Experts of a small language model.
Experts: 96 tanh GELU neurons an expert, a sigmoid router, 16 empty slots to pick.
Training: a variant of SOAP for the experts, 260M tokens, 3433 steps.
Below are experts of layer 3 (counted from 0) of a mixture-of-experts language model. Rows are named router (the router's row for the expert), up (a neuron's input weights, with its number), down (a neuron's output weights, with its number) and show model dimensions 32-63. Each number is 128 + 24 x the weight over its row's rms, rounded and kept within 0 to 255. Numbers have three digits each.
After each expert's rows: "gets" lists some tokens that make up at least twice as much of what it gets as of all text. This comes from a sample of Wikipedia text that the model never trained on. Tokens count by the router's weight.

# expert 21
router:131136095097126124152129142106128113131128149120130102148111152151066108147133135109149150162175
up0:130100135111148096147093103176161100136144112181149084098104189116168109137126167115073134133134
down0:120117130162109108130132170140135098104114124142148113099107151153161158117095140100109116143144
up1:099133099082120122108098127101156106091121149125112119136135102151068115105181145100147127132128
down1:173172182098107126118146138151160130113121175096172090154151103136125108104106140096123164141141
up2:110105101151116115122110092122102107108124208155130109150147135110157116118107184144120154129112
down2:123113089110182130138117133180130143099136153143130099146109106125123130138100107153140130148097
up3:148135167111114140084160123097146127181130137152129133137101095140110109085157121103150123142106
down3:114106154147174161142110161117136138153124157106136166113090148159168116116126091108092130147125
up4:079143151118116138122161146138127146158106122144102088111131135112143136099127101153145115157128
down4:147125124125161149103143149131137091153095126148109144106171111161142109139157126073117127155094
up5:125162116140120121109175122149151118117181096110150102136131155129097114131183154109100148120139
down5:139129104127101118110169138100170145145148134124110146136128124104125137095099166105129125104147
up6:131148156101128133110129150134124119122131128152133138107134134165089075096100149173125124154120
down6:148149157122118136110163095148138110145120142128108146132116135152151109113178117133104138136140
up7:163157096126148142145091138118116142154142104102180120114112138150096134137115154113115152138155
down7:138129140095121126146118152161112103129088153120141122128128150123140131141101122123119127131111
up8:081134152136119118132148115119116152121137122130125126162130158146095122149127107172120152181173
down8:078129107085124131149158139101123129139164086180141139184121127147146096159158068148105115099127
up9:116121085132149156113162164104140111116135166102125082114134111161086192132129159182132112160124
down9:138121141165111148109123145115099120092147132129142095107111158104136156131112124141122127093138
up10:145128139099163099122085128093131164121110149153078106133144120173091114162089130089148104141102
down10:151081189121101087145121145148132170125163111118143124144160142147119124123114100112123159118112
up11:130119117141088088137171125071124135104180141085086145151129128154108129122167162094140134121101
down11:109151125110146150155131153130142144117181118069110122128127137120079094161160115132110124128158
up12:115149111137117148163131165126146113136071126119148113161101114117130092112079129082133164127135
down12:161103120170161159123141168171142084143105149146164134140111161163172146157128171127142130125102
up13:143156140112177111120113112137086137135096104150125128089094135101156080133116124136110152116133
down13:135117143143156143145124136140167160123111113160112119128124113135169145131134124171111148154123
gets: "a", "s", "th", "in", "e", "to"

# expert 15
router:104124147112131148106093171156130130135122151134117145128152148086107087113136136114131117123132
up0:156148161117101103129095121110102160146116174130145129139134093137119167097136105108161152147165
down0:105149147119172169151160105180132122168137134119134089129169094114151130123101136095137176146143
up1:126137158104119130127148119132131116161163171141139117104121109129147136101110134081125123144124
down1:165123158170099127145124132137123148152118155132146102117077122131139088157122122145144112155154
up2:127155161093175148161151164147087125151089146125155131139162141143109113100122119129106139113112
down2:088129114096124161125116128152157150172148138163101119116159157156126104150157106188120106144098
up3:145165100159139137118108129128131118141181191151122079149145113129161147119098161119141126161128
down3:070127108121141111094125161099136088138114102102136130128093111166122101133143126103110118154122
up4:109088104152135155124140083128131113183150111149081119162106115111155105167110134101150144129093
down4:142143127134122140084102190105117110099080109106111149166127140117146128131109088164127143070114
up5:138107136158093096145119110218141123133109171120107117113107120145120099080115118109139144102158
down5:171101129151125098091155114094138151115106161103158147130121105152144148112116124109158131142131
up6:130133118125123133137122070153134096147102088185143138098179161113105114107154091139122133129158
down6:113130171123136119162127105121150158120124083150118147114162120086153136160136123115135084100061
up7:159100170069140122126107131131145107148103147128147121132155137142111073132142139121110126109175
down7:158143155115153128127143166125124123127142121132135141161089107115115113109143128144120144132166
up8:116120125129151124143111156094107134089134140134086120184093147156137123133150169142145151137103
down8:161154147140142091095107135129114142143134084124150163161133124121133155126163096122119114122099
up9:165131210123141146104128163091100142118112135127097156191144154137098147132126127115136108111152
down9:129133104101162143142148099131155135121113166125131136104157140095116115148117119110089112178073
up10:157122106148107135183076155143118103148133113167165123140123107117134097136137089160117121112113
down10:133130162127140138107137072154121141128087158167132110162169117137147126118149144129146104140139
up11:139106137144093162082145122081127168103134134111118141189147126106110116095134132125143125084133
down11:113168133148150129138141086078114146105184142155146142144129140143126154119151154129143139087111
up12:110118142156135112199074151144148096168141148102131105158147123127084187119124113129152134143154
down12:057138140101119103104122159092107085183147084142130131084145129139116149096149129132115151133121
up13:099122143129129165085134172124115175113133117136177174167146128126104139068136155136119173093124
down13:129123102143136112132054099100120142171096118094109110141105156147128162119084159128134111133119
gets: "|", "-", "|---|", "|---|---|", " Succeed", "="

# expert 5
router:136127146077123141120147127151136079114127141107145127127107101097117123100139145137138131122156
up0:149081122104104124168132142136073151099158140107096118153160115131109111150113094143147178132118
down0:119133149121134138128148099105124117131115132138155148113155100134103126126129153124141107128132
up1:104151075144133105110100130146149107139137140124086099142143134149112112134100159094134147093134
down1:176138097126150126148128185134131149157132116127147144155129118112114149136118077128113115138162
up2:158142127100139168157140121138122152124153118123132115103144089120112107146108159101115127118162
down2:157133112141170138145113086095129163151139152171089116092134095103105155150117132131167140147118
up3:170105132136120097146133113142060085159115140125145108127127140176123133115128130117124116116141
down3:109147121122159141143107171138163130140183138117141075144096103132137139119124146158114130121141
up4:090179137154121147083134125163122095137106126171150092140136137156109065152142157110129152154140
down4:144126144143113100128145111133124123099140121141155105141131121130122163158089140102101121145147
up5:113121146077088139119121140149096165107145162133139124126148115119125121132135145152139131096094
down5:110127131095122179136088120140112168098138118118152144127141140093149122153113142121112108087132
up6:112110100125158137119121120129117088162115117141154106139139136124121085118153165156163146094128
down6:109165157111143125136116130156138106122097141113076172136154142160125110129163107134131140116158
up7:098104147095139121097151145129124133123149095124156112141093124130140109132111113108134128127099
down7:158084101137091114135122105097108138098132123161101125163135079119153116122112125134138092132118
up8:118152110129120137115129112110182129160121087119105127153143155146095113141168149117099136129098
down8:108133129122136133110095103109114193117172118132109134109134138125113157158107154138153141123075
up9:097131114084100137101163112156133103139122156141095119159139125114120121138084125091117184126141
down9:135130119111130108117142174149153135150149121100160091089119124115146120081145118181100114182181
up10:136094091146128131168121117127178172100101112138140098112174123114117099105126100116113114133128
down10:115090157167137117140134127141103106138124118180177158146126144142109139108152106107108153081122
up11:114117096147117151127122129171173170115124116133150096115129128139103123105152131129173131153136
down11:149108148100143099121152118101105154138129144160166065115186137128121114086115065110123163132091
up12:128130143105153133153125132100143100084108143164140091144135176144116093110149118135193126134085
down12:166179095132114118129182093120159141094105118126142103106157142128116120149135133065088101145123
up13:138125134074095157123132129126136124141131122147109124131170107122077141068133113161144153138122
down13:104093142133117135142140094098114150120123145095161170113112109143135142119141087064118148096158
gets: "s", "ed", " his", " him", "er", "ly"

# expert 4
router:103188118119144127128129122141133128089112125137148077197151124104116122114155125111156095150112
up0:135119159168101129138167129132162132125167105132081140108176180137130193105132153130090101093113
down0:148141117101161130153118158096110127115126159105133147118077118115114083143116110136147093133149
up1:143113109107141090167157138101075112122133123075152099105145118091122121129168123150115171103130
down1:105105172113131134135106155140154113116133123148123105133158187190130118117162123107112096162109
up2:109118117129121126147120107068174093159141147116134131128152116130139099105137091117129151073147
down2:140082142129130126138103148124184172115131102112147067128111115103114128159146128165124086133131
up3:159130152153098107118119131104186091125154164155145106087124104165130114138079163153117129131118
down3:112119109152181151082148139148099160072120089144134127171135161119132134162146111089140065101098
up4:106119184157159104145162109112101175160129086129133127082158143130159156108117099111117116116138
down4:161120097148084138155112161118115129131139121113115121153092107111099130161107150123148193102136
up5:120147133122129161143120178113103159132165109162113104167125125142125134148100136128130126157162
down5:099152151145119114157163101130144165129172137120142148140099157083118141155160146143133132078085
up6:085116177118102117124068144140133160140149116173146175100095116123114097119150122104158108076140
down6:138102111134168176120137128086135083105140116113143073127115091110134151131128145193104143159137
up7:177160105098135134153168173120147132149132154152147127132091164161104173137125121110096127133096
down7:122118165146120110083131145141093075126135097148112144158172130106129132088105113112159137144147
up8:078119131162125153142119117121126145121118119133147129146148088110099111127157130146127134138140
down8:129149100049159133140133118162157106160147121147176108110133142153152125136142133133103118138110
up9:126109120111110109125177145150120126170142098129132119124143134143159139172134127103099145150134
down9:133135117174168128112154122106109114070147125127125149140121157138147145107115152112163122094094
up10:093140145091090137138139145099138103141064103126147115158131134109134109142152121084125143159152
down10:153125123127155161111091136132078136062131096127144107162175141142110139092137103120157132128130
up11:112175127153118117129112131133145114144152130127146103118116110100119141134137116110123149175075
down11:116152131136110146162146131094144126155085173122145107157139122123140133147141137181104115081126
up12:148141111153136160149115168168108108122189131134109120122107130176158141125158107144140166142134
down12:123110116081161113172144141117132149122131138082114137145119154135134083153146129165050149139122
up13:125156170147128103150163139121143131107136152162162130139135104147122115163107159119142122109125
down13:174154109112147143122132095114086133121103119124122111080142136145124135107152115129179138162164
gets: " of", " in", " to", " for", " by", " with"

# expert 52
router:106144102081154105091088110145156107090117136122136120156105140123112105124141137132132126081145
up0:128164122117122106135087110128150140087149149111138164090156123135075082078200096129108107106115
down0:144117132144102139154182094116074135138143102108128123108106162140132174136108112128151161143101
up1:144125101123148101162116130123151114081095142158131167133123134093132138094175160133134136092179
down1:126097154158123152114129129122079127110143151141115137139105125152129090085125141133120144147084
up2:118162125098141127136123148140142155110127075127141133156122165149167097132108171107107115142165
down2:159133134125114075101183155123116129128168099153145110175105147124138173109106169100179106144088
up3:133133105141180139134083133127139146125108152091151157104115152121115131139153140097112113124122
down3:114149109135122108153169119122134110151102126144116149146152155134087124098131105085116129129141
up4:137082126134112112185129120135110145133132146136086124175153165173097115142134147181145135138098
down4:144095118128157121136179133136162130133084076151131162132159127113114135134113131138129132137127
up5:150119164094110126160142145165148098133126131118093094117151101152161128142103116106153153130131
down5:124153113115132135162139124158153118073091103122124148094107150090118136135107123110148076100106
up6:091098144127174192095153166109112152091131150167135102109115098127166096139130123100129148144127
down6:102139119148145151127150157105150101133124129114123144098134125141142111123179109130158204132119
up7:130200111092149091161076104147139142153111182114153139127135142154127108099079153143146132106138
down7:105092156133131125086113096125146129118146136156136123114119135154102111195120145184123085149149
up8:136158124115129129131134170107100164109127132120086130121160146143093193150136087085137134099143
down8:114122160105162122143164144163123125095183123148166130131142150165117152087116103145134119157123
up9:156143110122174091149127131102114124180131119104113115133099103103155089149119151136122108130105
down9:107140150150142151145133151124195127135145127122098073109142140145129144150151110097099142138127
up10:100111110060168123078133117126134131136126123091171103135148124158163138120118144110155157126099
down10:128108092127160120188114127132123123120150139142148131132122111144121129162089130136130137094176
up11:176152147110109102133132163102086162114120135123111141133119137129147108135099145136121167134062
down11:155178145101162130145162136155148107132150075143122132129112099143165138111131078136144139115131
up12:113142118106105142158100091118116164107124131110148124115136111137140117110088145130152149169127
down12:141176130145142152128139078144106098128134134120074111128100149170121146147130162141070101115129
up13:153136101121137118082112122106108124108118128142174114142084165127075112126115126138140107146128
down13:129144149102074148118147167124129151111102157100117095130134104141123143133117104088098127119063
gets: "s", "es", "ers", " people", " States", "os"

# expert 44
router:086153153101131124120109113114124166096109142131152100170145157133096134162130141134198149154121
up0:071088137135104095168105106158165106152134142132129144123117124157139110085133112135108111088114
down0:148163108130101136160101109107146150127125109127112140122120120157109075143124124130151117157127
up1:136110174104128150124134144108167128142147133095096165128131121117122130069136118095155127106124
down1:121084130113168111118125144113113154129157122162097114103182127142127123131138123145143107161192
up2:159128072131130145119148115078156121140103119109109108125089157076151072137131143166119142155143
down2:084169155133173120148075140137135053145149125149158147115130104161155117139113109114136157119107
up3:130123147060084129100130133128129137116097123129160157138095118113158107135132124099137108168141
down3:142187122118155147124130146139121109117131140158124128129150120173138140129092155156135137103140
up4:142122190118121138123145167135141099103123101127127091151164133110133096133135165086123105069152
down4:113127114079094124147110122101114120111091159149121149151093156155109128158131132162124079108140
up5:103138165134131093096098121167134145148122072128142150117138156166067105114108105115129158150125
down5:137152097163131096105138143062188102105137145134131132114077100104121131131115102092146150139125
up6:136152153127141168163109126121128162144101177161114133146168148111097157086083110093156119142120
down6:136097132183146080144122146129137112088132110132119136151128156116118126132140178112119096114147
up7:145111126173118098110157114117155093120115130191121136107128150138091115184125153100133120118084
down7:117102124066156119118099107111148130158135143157100128083168118163179116124141157109118149093124
up8:138101149112149160111066139140125170103132159177151147142177171146107095134160127103139102138150
down8:179184137122088143126153157136115120114144091148083114107117141125132142152116109106142144136117
up9:070072121106166100124149147140138144121112182139092134139153161128111116131097156122130128126148
down9:079101141085095119110125093146078126123106101125132150129133125132101116130145122123120130150129
up10:113092136091168129095096133125089125160089132124153129125119154143137145144106132140089111126118
down10:119126105115191164155143141137051121108141146124135132105163114110125128137132136153143113135155
up11:130123135090113143140157102156177138136100153116160082099117123138168139129096096121134129089126
down11:131171084086130125145117152109121143157099146151141097152109137112157166137145120146145098171117
up12:125146106114141080120134105167112155103153152145113163156134108141105125115142102120151119125109
down12:131126126155119103095131143101110118117140089112152165143130112069103101151167159148106141125126
up13:174119113148134112154180126172165116175158101105091109157169078127144126122133142092079109163155
down13:066138146127139152088141117108146155127133112142155146103071122151157083095154121130126142102115
gets: " of", " with", " in", " as", " the", ","

# expert 61
router:149128146081130152115131139157146117107118148114129128129112111115109114106129145144139123112161
up0:099112093095160150145119134152121116108135159120128135139101153118149139192185142123098106139151
down0:146096132109121118138101110118188116128107128124110134138149161136107109154144153164141115119165
up1:129125110101139137119104168099133129126134140124144111131187141142082122129164148121165119097129
down1:108122116144140125122123120106165138137136101108144097124098135155087114118153119061109121135096
up2:153144157112115098136131143152148123106132132134071102135160114163127124146133182102113121090154
down2:120144138120114078165181123148122159161097093128122159103182154166134089154139146153091117130152
up3:130134126085114174108141143095124096108128100111128124117144130170115126180104126119124162169127
down3:122136160120132159139161125150108096120105153150133162165131120144138148140135135124155130131096
up4:121084134155127115156177105085119122132105142117144143134129130121119132099148123094089097164120
down4:139142144125145128126146105155126153091160138155090125145093100104151129088158145140121121105122
up5:140139162135092152128125123171125144109166090108102126147129152130113132117109163082143099114156
down5:150123085158126128123101094106105141182103087146115119128131106142162142103146152117129102070132
up6:140133108137107124114147144172140119094114140101125130165161128111087120131157147151155155096089
down6:139106083139145134160123137151127145160111127083199089114104120140114110099136106124111099111136
up7:142129118137153159171137187118103144146127108104122104106161157164125113120142152110118111059127
down7:113136158097144139098084116131097141136151134114120094135136118188145176090116106147148108169107
up8:095122151120101187118155188097115119085145100170129131115104129123133119156142141068159136136125
down8:080169114141117118154104116127136133146148148151161137113116158133114135123121123095147155109179
up9:201146148119085113157129142118141112105120122127131105156100113130103112162112165100132172130085
down9:115102113156113170074175135132121123122180158143127137144150079124068121116162123156097131128091
up10:113147163122096131146115158131126093168155168121106117126078124135138064118125172069153109107143
down10:108156120140127136105096142129120134120136143158164089118125133131104163096121168109111133142101
up11:118135152163157161155159119106142121117086099116112134146095113122134117121134090119116147108106
down11:157118149094124080126131114151118130108129166125151088101114119110112072121136162130133137123108
up12:109096180110133149124119163166159095071080118152150118138105093138124128140105134140068162129142
down12:152110126146127148168154141097114093136067142117132155088142132151097128134172074157079120140112
up13:112147170143119142142149125100097076170162121140126130135126143147135095153163188096147090154152
down13:120090183136105099147117111118130118149165163125096143143181199107162121153127139124134114128109
gets: " the", "ing", "'", "a", " for", "y"

# expert 56
router:120144087124131141126138131132107100130125129146140100173107159123100113105109137107121114158109
up0:065148148127151126173165126149107146109140147119116117115142097157097154129120114113155143088104
down0:125133113123101091119132125124155110162131120103133103124140150147137104148136123086100126126113
up1:127137144136135147120116077135103117114055134108080126087130121124161107107111188098133122096128
down1:143082133115125107135131089148129129173105128123152122171184123098116149150131152074082110109142
up2:134120120155142144143105124095127131134117152136083116157113126157125123164161136130146112099177
down2:137101106131130093156143128125141148104130128090147120101167107098123116119080089145142114106154
up3:166099071138147144113078130111173146115131125126111136157144137104094110088116113108133124117098
down3:125131129123167120116167116145086118144121131110100135148127129181111161119092077137119109123129
up4:159135119139163146151114136142121134102092155130103129138124117135107109124079138101164107127116
down4:137140140140104099124109076141083127132166117131102131132159123079092116146133124159114122168062
up5:114158115132092143118158122146142130130089096136151118125098153119095133131132138124108207130149
down5:153135115100159145113145154158117153130099106126150130127107139144160113144161137123140133141080
up6:117124102098135099098125138127119122153135083168091137046072106130126134153106099122156164139170
down6:154129133140119142137096130143138117154111115109175134175211125142116128132116133150131141147133
up7:101133186132104123098158130150150118134112124116158198153119111111126122084083128126125133120144
down7:150132148142109136163115146124145091130142113138153098137138110127152150146108068160106116085144
up8:161105162110124127139131148148147104166132129112111098165096125144080153123136164115172098119111
down8:119172168113139073141096101105203116182083108120116150162091119127171128106098093134121164085157
up9:102134133093135168112128125140105084153148147129143091156157154105152072114119106106133077108086
down9:171098141132137138097125130143062160153134122106117127091191120142102140138151113125161069128148
up10:111137065094189127108155135128123149140139156105118149137184124164129130139124163112144139140143
down10:110117120125135123123132148115138104083133151097117116166103125118100096139135131154104148114174
up11:129152122118135144179152172153119096109144110103149132131117114131163101113159124130138099146089
down11:119137154090152088103144151115145132142119110123117134107150118105100111109131154069124093124142
up12:178137105132081160133164107102107126059155111164126110139126159123100083152118200114139123166128
down12:111175152127109075164133150110143123117127151100115130132126153106125151156181107130153121121114
up13:113124160070146153098097110137106130126113097132139147149107143158138115138108125138212135120128
down13:142126114098112141105170098139131167162181074122117139131121111179122156122154096102092132181128
gets: " a", " in", " an", " on", " for", " by"

# expert 6
router:133125136081131145111137132143145093107118161128136129130115097108112133110138146138136124120161
up0:144131126131094090168123134168122118167093160110143106117145102133095129080096122137150156132139
down0:115163059093125163083125108148102134131119141112120144133179103124130173117126121106129171135160
up1:085099116085153136134137159152121117124173164128125100117167134084128118157081169143150079183123
down1:134126168116108131136112107137118130133082140100097132135161144124160173139113119104119172145123
up2:139096127073145163150163154151161116165123102118147115135155139126119124075133144100195138087071
down2:151117096126140127131147070115106106115143109143155111132106114101166131143119171132138093148118
up3:103163102136144144097133130108100091134112145128147131115184129123149151137100109108132110095134
down3:138116100130086152159126116149119174139152162109150099084111147084122130119113121139111168099129
up4:117083206095133152134198125132139157153102085105109136151162155130090129135149140123154134147117
down4:082178101140133129061093149113113169177159109177134122114123101167160138173142114152195130176086
up5:135102130140121135165097119151085093093130133119142095122091152133122146179167144098165130092153
down5:180095135123178088109146141110177151131107158141139155095106094206134129169123166135105118163174
up6:079126129155131137090104125140120095149100131132123129128132146150140119139105125182185136108097
down6:157124142137155106102088174129125093137139120127089127114129131082119115081148109135137124134097
up7:120138135138175119162066123173134127123085128133119114161138094126108139094136121132115107104147
down7:148127051156160094164146121124108133137137090112109115166114119137159103126114130111143118159113
up8:093149137055122133113123126113153106086088119163136129123115118137113145136125148098174134108169
down8:158121103109165117062136108133114118131123180144105097134093115088167113162117114124135118155087
up9:083092093126142140120100144117103135146089153121136153143125140114157158178126119132137127162126
down9:153165138115128150129099139103159145148158152129128118114094128102095126128133154108088093126104
up10:139087122144095153112126123098131178144102154125136144112102133110129149074153133150151141120128
down10:125119125121125087136064089211143140127128121105182103155173130115133108124152072136097125124133
up11:126128075141111160128135123122146107123108098100180097175129134142159090065138120116170142094150
down11:116083106145139090171127125101129124119134083130091126161151114154135134131128173151125118123123
up12:149127129153148162125129124145130118133095120164091131139100130127130130119119130120120121141117
down12:147130124130171118137155124125090152137160112085079128127120100084172125117118130151146121147140
up13:100168133115157145118126164143119165129074136113148116154119117117126099140113170111133112092153
down13:194115126125133122117148114140159085157137151095123122111088150139092132136129108149114129125100
gets: "s", "in", " on", "x", "on", "al"

# expert 42
router:146124146085129146127133130146133091097119152132135121126099116107109138098146149146137114120158
up0:184132135152136158153130176151147132115163117146156144174125086118118119151155154116098139083106
down0:130111160168121108158156055140174114140111143146158114087167109118112167151132107132126133119068
up1:141148142101114112091151100106142124148141159121137136129139094084122132130128126141189139139134
down1:096162150123151079122118121124139132126138136150127155123104152080143125126136163104145100117122
up2:121119102111154135115116129138173099136131116154115139122158126141122097108144143141114163091127
down2:133145125154129124129092102092127114149093176112153160161164136105128105140113120132122135125128
up3:124068120094165126084148159119094110097114142135110075101143095138128153111130128120172130122157
down3:130096149101107135096119136122109151137118115089124167122095099127122167150135136131127157119136
up4:149121084123142157090104157146129134128118124078110110139121146102103098168132130106121127158146
down4:129091132119157157136129107123118128067107129115138084135126162126089163132115136155156145169159
up5:151073093104104135117173138138117110119098118108112098151129105167143106181140164167105153084136
down5:175146168130115161161101124148134140173161141091076142140135126114110101129125161147123128126166
up6:133128117111127154134132126163141110164103102173145109090139140145071118116116127151158165080130
down6:136135152133118111120108101100143153178119160128122122113138121147133103193134118148151120127138
up7:076110096135122136109118162142123132106073091128136136121133145128136128100191127137119163127135
down7:124163126100130154084155094141142152116147121100077128093091102156122176165101089107138139151122
up8:142104133102088107134137142139127098123134127128104110187139126097147133102142137125143141144129
down8:087122147111117134123155146138125127104100137120115156084140103156131128095148121130134177077137
up9:146162127116117118119120129110137112112100113148098078144126104118117126139134133153155099138145
down9:176153102128075156139139107133145134160136098135152130116128096122123115107124133132131084087162
up10:093128141134133127167096150108123124129155133099124116154111154123122129106172129093154123112115
down10:086105138138117141127140132123138136090124124124136079146140077112129135095088123113069122166137
up11:104126174091110127129141152131115126114122165117146074124156137120139142159141145100154095114117
down11:106108080098154148175168106116143131130122127145108083115131129181131149073136089132101113114107
up12:119151141105117105142155140140116118162080122092097142137165128136164114147098136141123115138132
down12:088098148118104108082109124099108120102129126143153141120150095110155109111126146138110143134104
up13:187077129140144134145102160144141132123114108149111131160127138108153095154148112093150112126132
down13:108124120110130108059135144124150175120122108131105115136109147143138138159113168124165145170092
gets: "\n", "'", "ing", " a", "ed", " FC"

# expert 38
router:155155120090111156133130171120115106107136132106158097135111119090115104160115149083160154162132
up0:154131179101110157087141134134130118120112134133145123123141121118106128162097126153131103161123
down0:133113115132144118132140113153079147130099130132112129166111139116101100123114120119138091113150
up1:141136098137138122134106179109112131102165084147164105148175175108149105148163111119142101127067
down1:105140123120107128118105134105156110141138119172150131141117149143122149094113179157125130125081
up2:129117152107133141135103119131109108130116151108138137138120129132093119119158154180143130129109
down2:124154097139083126123147124107125138104127121151077159131114154138132079159140164102117128098151
up3:175113146118128164105147130140092169123138146109145135160111147106123133128148111087132145147176
down3:159128104127103089127129125106129114128105102140105149101132146134128133073173120143134100112151
up4:126143113124079118131143093127119158124102129078122129139113145086099135140117137103109139152149
down4:137148089168157160105135105091123119126116079156164132132168148123102102135108119140152101127136
up5:152135165131124133123116130098102143128071129113174116136148116133123182096132108144091124135134
down5:117130148152110107168134125102126143117087102139130098116148152158119181126118145122142111154134
up6:109112158113154130130111117109087153120106150150129124142068120090124148077135094131116124121139
down6:090104122143120154144139135128174107116135132122133115120125095179167082128159118090115133133149
up7:133158117102099167122089134114085152150155162131125078096153132148083117193123162114131180140097
down7:113102140146111142097164127114106120122152147106123147164165148164116141134151152095183116129146
up8:134148146109145146118103139103075158115137144096159102175116137126133135118116155121120118105156
down8:141170139155138154132094129095167127161127104112138115100132101183144111136087143115141169146127
up9:153162107113107104136188132130148131126111152139138099145113105085116131128113146066138135109107
down9:141102163174107150108173124078103156132124117176111122096176144143151150113125158148144098151148
up10:127129090135143099125126128156126136132109166100086155159129093143149116149118142122107135120095
down10:127128133143090125158147117114089127138115098135157102141117117134141135153133143140137110105122
up11:120153160100114126150134108149100152125136109106154116113135127143133178124107122109136166097162
down11:139160118126154108111115107147121130134134136116147100093166145170127129119168144148094083149073
up12:156131111116129152108165171174133097165117146137163153129119154134137148115085143109108110151158
down12:102117117195135140149136133144143110102136118085090153132144174104133101117146172129143158158125
up13:109154127147110150131115126124131157172113096103152064126118150133168105088148153183122153105112
down13:116110136131102090119165099114153146096089146149136123097121114118118099097140130110141145111138
gets: "-", " -", "–", " ", " –", "/"

# expert 8
router:113179123141113149142133132122117117179113151102104109123127125134121131143139128096119121136112
up0:149150139119086143140157142145143098095149113122123116153175137111099112115109154118102120160163
down0:161126129126164105126122122108096166184152099134140128122113163092103131133143120171129159136136
up1:132149135121145104163096126083140116185136101149135113128131129145125112162149125138112182149169
down1:159075138111088140110114144146080139129107149132108156124156127157107143140096125082153101149147
up2:122155134114127142173152144078119091167091132116145112134135129159133161135120183142140153114162
down2:143129151113136117110175158121100104126129074151151154149114103069115163130175108145107119142138
up3:098117160158080144149104142136148132140088076129109134134092156132144130157142121099165119157148
down3:119142154149113115137101153128140112142137131108103137124104117111142117159141114140119112112107
up4:116096170129094116101088130098133084115087143116105094134100181098126125088128123113110116160142
down4:157166125134136125129164100133144085166121071125142106151146136151088106150082097144130144072151
up5:158088140120098144122143111198174154138095104106104149124124116122129161129115131120144203095159
down5:122120150168119163135145122140089129153140133102091119136115095122164154132108115122109139103108
up6:186132096083167133115147126132191076111120122123100139161156132099109106079118158150119127084085
down6:115131123115118139139152121140132151107136131147160132138151164081113163131140093121058154132129
up7:058131122128131123108131143110091203165148145121137125113129125114122160135142100107135137124159
down7:141151078106166168116146129142123106145144121129126120142128113132122145106121089083151139141082
up8:127145145109127094106155108102149177118106171085093117104101084103105111110175091154111115159138
down8:117125108169143139089117096101165151147107104115112127155130122115103140121142154143107105081109
up9:126134133139163131121093105118150114159142128134147157150155140126091102120138154113116128140137
down9:110123149107164096139150118149125119139134157113057166137111125130155112114186130104118119137134
up10:117151133115154148127136165123148089142135108106075040147155101084140111116142115126101096173106
down10:165138131165151102138145124123168144129129124156199079088162136108156122128088091141138128106108
up11:058129137136122160104115110166171123153094179128119123173175130127128117114089165153122109139111
down11:152133132106152150122125117128160100120132102130127166106122084105128153124135158122133123167150
up12:069109145157165133128092114166145114125171134146128177141122157172114160153150149139113156119120
down12:112122134125181159162125071121155126135163132104109091140121103141135137144122118088120122140128
up13:127169107109160128114109125141106141103105127109131117135132133125149123093137116164107151134142
down13:116131153116099074145126135172084144100133100121140145129101191167150149124132127126118140116134
gets: " New", " United", " South", " of", " North", " West"